config.toml
num_hidden_layers = 11
d_expert = 240
hidden_act = "swiglu"
normalize_top_k = true
routed_scale = 1.0
router_cosine_scale = 20.0
n_groups = 8
norm = "rmsnorm"
tie_word_embeddings = "early"
optimizer = "soap_variant"
learning_rate = 0.00477
beta1 = 0.95
batch_tokens = [32768, 65536, 131072, 262144]
Below are experts of layer 2 (counted from 0) of a mixture-of-experts language model. Rows are named router (the router's row for the expert) and show model dimensions 0-255. Each number is 128 + 32 x the weight over its row's rms, rounded and kept within 0 to 255. Numbers have three digits each.
After each expert's rows: a language model's description of what the expert responds to; "gets" lists some tokens that make up at least twice as much of what it gets as of all text. This comes from a sample of Wikipedia text that the model never trained on. Tokens count by the router's weight.

# expert 26
router:120135104106094134124119112186161108134116144108092099070015131105151152131094087137104062170081105132110072096118103119157104177107135122101156147101054165116136122121124117147132178105052126087108175106194152132107061190130099107119092122171144144121146085185215102102112106150119010081094129144146068117150130122130154082140101113093151143078124124163072127084113116094095091132117146137064131157058096125163125114119115146080154141086129125145165102155122096103148123131125080177120138173126084120108090200107132135095147103166150103115104131089094119102158157064229141184111096104126140138138128098163160125122101156142142124139100124159152155114120106089120108080073114180173118163151109110114082170124099151170124161112149078145105099106153121086123159098121116
Articles and determiners. Articles and possessive determiners starting noun phrases, mostly the, a, The, an, his, its, their, and possessive 's.
gets: " the", " a", " The", "'s", " his", " an"

# expert 27
router:138106106162109114098124151160127122109123125145126170149058125126127159132189134133119125230147136096119136127135078156102142153149116114137090101189077119128119127134133112120168107167116128122113148122076123134120026103102085121118182183065207130103174184132187092130120088135128162172151116110146143076183113157168066187135126151108125119145164116170134174131127099132098152133156103121119149092108183125075107150092221120144130133094126146107093163093171130115144163105139161085130081066126094095117103105126110160161119119132125128112119133127117120172131145166221087101098147142103130142107126141126204123123052094116132131117131134123037250101144165157119135083156079167137129148124129116116101125094113187151083120045099131103087170158155133122144077182136142
Digits in numbers. Number tokens and final digits of years, money, coordinates and table figures, like 1944, 18'10', 130°, 34.59.
gets: " 0", " 1", " 2", " 3", " 4", "2"

# expert 31
router:099156136124138153147165126149139174098097107124097176141132131138149104108145129145111141188127126123082107166131052146058131128195116129162063176074087160141111116171143137099141200163094112099119129137101036119147113123164112081102173196118143153118147177102111115113150106137115085094103060174132154058147178106117084161125115107116099186069103146089106115085074105099146064186079162117092111148152110124099170086112202074109123156118137072118114149194083136135114173099161156141134164143130105101155125154109112089108113135142121136116078097148128145129149138138129108124118155177138130156141129140173196162138121125104144122086184107114108140138168143114145243110141116136142083165190156134152116071209130092168152072100116166110116106160139143156177156183134150
Short letter pieces in names. Short letter pieces such as ar, e, ol, ro inside foreign names and split words, like Q-ar-akhani, Hyd-ro-electric.
gets: "ar", "an", "e", "i", "o", "u"

# expert 39
router:116102142136115150052065016148133164095127117118157171096127123162101127128130114109145116129135168168148099096128160122179128134119112133155049145165158100142092137131110190157132116055132141193116053107132104136140169152177089106130085137166145155116069142133093144142133120096154079118129153113107144152083142193184092155111126126148125111067156101050194094155116090138117146131164132108108146166105139200095092142106111108168148092189140083115133139172108141108120113152124117114096175055067210122147085142147114108128089104126131152067102193134144114084163076081139151134086130096127085116135135136146121158107131123118161108139182136110157147132098164082186142170114084066135086131207082164102148061106130104133108116192122106129176151125123175100109160137140143
Opening punctuation and symbols. Opening parentheses, quotes, slashes, hyphens, equals, degree and dollar signs in tables, units and compounds, like 176 lb (80 kg), eco-terrorists.
gets: " (", "/", " =", " \"", " /", "-"

# expert 5
router:112131107173090130093115068106143135114112131165125206134132137128096109154134148222093126121129128144122139150096125021148149127145087097133066168117123143170137086147131114115115086093126088069158173121141098097061119115090155155138118139090122127141201194126116111103166126142112189154135087194144179137114135202103132195156089120146115030072110202123155154156144106114091131125142127164118174099121121187131130138137116090156115183150132130171147109180159135137091108126162143139104111179110113128142151107132130170160111132124145116147122149101117122136124180192104124128114157168178160124152083158082114137073188117113107140119222177134136098083130145087153100147103143145127077116145101119169075169078131132181163146062123082160155142156142127069200145127150171
Copular and auxiliary verbs. Verbs right after a sentence subject in prose, mainly was, is, are, were, had, plus subject pronouns he, it, and also in See also headings.
gets: " was", " is", " he", " were", " are", " He"

# expert 25
router:112138129116124115130093126145133112100129120136108167120114133137092143099213130137118056207121181108113137200124135146000122141161114114128079137108113117167111142190153125120157125141183143094128101118119076116120089212129128109133139120114194139122160193117119116143146120109129112136128093149113087054113128124097085138136123122062127124119121196110133159101094133088078049150126171163087117136141140146096128026098084032098132148110153106135110172123112122180101088108120186157122168174136152116126126116107104129145142109119117146137119184136127140116118077128131111129128203109108090142139116159111129146130147115153120136089132160107082196098109172151117132100117120157141089144154100095073160169188124117188138167037087162131191176092104149124185126186144130
Latin-style name endings. Final syllables of foreign or Latin words and names, especially species and genus names, such as -us, -ia, -is, -um, as in Xantusia or pronotum.
gets: "a", "us", "is", "i", "o", "as"

# expert 33
router:169116080068160133098102106093135150130074126128131148080161116186161056148133139094135169189108149149116113150120130101146120130106121127100131140030167140112135108126114128129141185116131121144150112138157100147084144084201106098073189183179139135171170091145207090228124118126127117137153128148150100127158134189193152139126122100129135165082137127136112114043113103154090062144094123144110123088073147116162107164126159080154138110120109128151115146087202132103108181123090173121133155100129185101096055109077121080082128130166110157173108083089144128159134124122182153117152194134155116148198128122150092150067170128143182123124140151166170105103117116081154132188115110190120079151112125110084129162098105167096127162159102121112127155165104123152161151068132145
Clause and list punctuation. Commas, semicolons, colons and dashes ending list items, places or names, such as Southampton, County, and the dash in Willie Hibbler – SO-1L.
gets: ",", ";", ":", "s,", " –", "),"

# expert 12
router:142136128107140163104111101103129205129084144171132113105130108138151107124115148115134178134126096181111021183111161113136130120162107127119076125168120149091129137115080135103135144165119077149108083122138160096059156187153119096092184205148139136192134094137118160159140139132113080145133146147142101102127203174190196070129109127132186056086152137147100101111101122136122063142085129122117163134084146118170122138112101100116146125083127190096107185125178129068115184129136092164087121122143105116033075121105117117098196131111110081091102174092129127128122191109106162141145195168163149167160139155109077133046118118134220140113185122135136142112171112130139176124099121164137156125124141150085174103150120170130140150115101130103081127121109129128166064155132152
Conjunctions and commas. The word "and" linking nouns or clauses, plus "or", "but", "&" and commas after words in lists: writer, and curator.
gets: " and", ",", " or", " &", "s,", " but"

# expert 8
router:150107138110119126134105141135140154051142071102121133103098104154092141119095145177158093173132188138117120120099116115176146151136125169179048104088189107019158061135086182076150175101131134103196179105145108120190190103171088134045106157088134118171155166100115096134122107135176141149107152132078174124157124125158112153138142161126153132143191134166156148134124101163149127151126144152153204091116102127117124140136129090106145091106118055084124161086098124105103121201132115096100133095148128133100105064121099147141169116132086113148097198105137146090132062063149143129141189097127120151149127131102093116172098099176117137144100144145110148114106093083166102190205100092084074144137137114106145092104093120092091132061116131114118159148120170127116068126139117
Dates and numbers. Month names, day numbers, times and number ranges in dates, scores and track lists, plus line breaks in lists: January, 3:53, –5.
gets: "\n ", " January", " October", " August", " December", " April"

# expert 30
router:085110096135119125139121145131148103074123128141101072131167107143141064157131151182171214121074155130103121096127098144125122058165110110116155162110152177149142101128133172117227115128081123053220083122092097133120136111141167129103150212182174136145189130146079081072217101087145108161057136125133141149122129126199160095136120150166156110135137128142122136091089121099129185111163124166136160125150140118110127087125165121141131176159152164152132122068143130129114122187096109135138185136114056121123087106116091131117176118136122129125101086110142121121148111055166131097128096125141089137130116144120184162137061116162129131087149152127122119146166076145181114173172104107127132144099131080084171125226126163154157049121115102132143170117128142140184106127127178
Sentence-final periods. Periods ending sentences or list items, often fused to the word's last piece (s., ed., es., ing., ).), before a line break or a new sentence.
gets: ".", "s.", ").", "es.", "a.", "ed."

# expert 17
router:078113114105127147132154042142139145112139126126124190164116140098134115186111143144031138148160168124143105130122076122100117075134131150150129125112107099093066102136128137119160082167111129161140173138097108126099177117148110089095089137108110126173072084066179080189132119082127147131101114178135136126145125077168140165108096205114112122134127138132194094205153115127130048147237134124071114136134101141121110079107129140146136172145111125160162075095123113131133079175146092112119233146121142140141090141111117153154136109131143123055112130116128128203133151126105098091126138133082104164123082129154175148096171135138158179140154146139167107125103156148150123158116134083137151151102055156069122126127133085093163076129132175123177145250128094116098151113145123
Word-initial fragments. First pieces of words split into several tokens after articles or prepositions, such as am in amplified, dis in disorder, en in enzyme, and New before York.
gets: " ", " New", " s", " de", " Al", " al"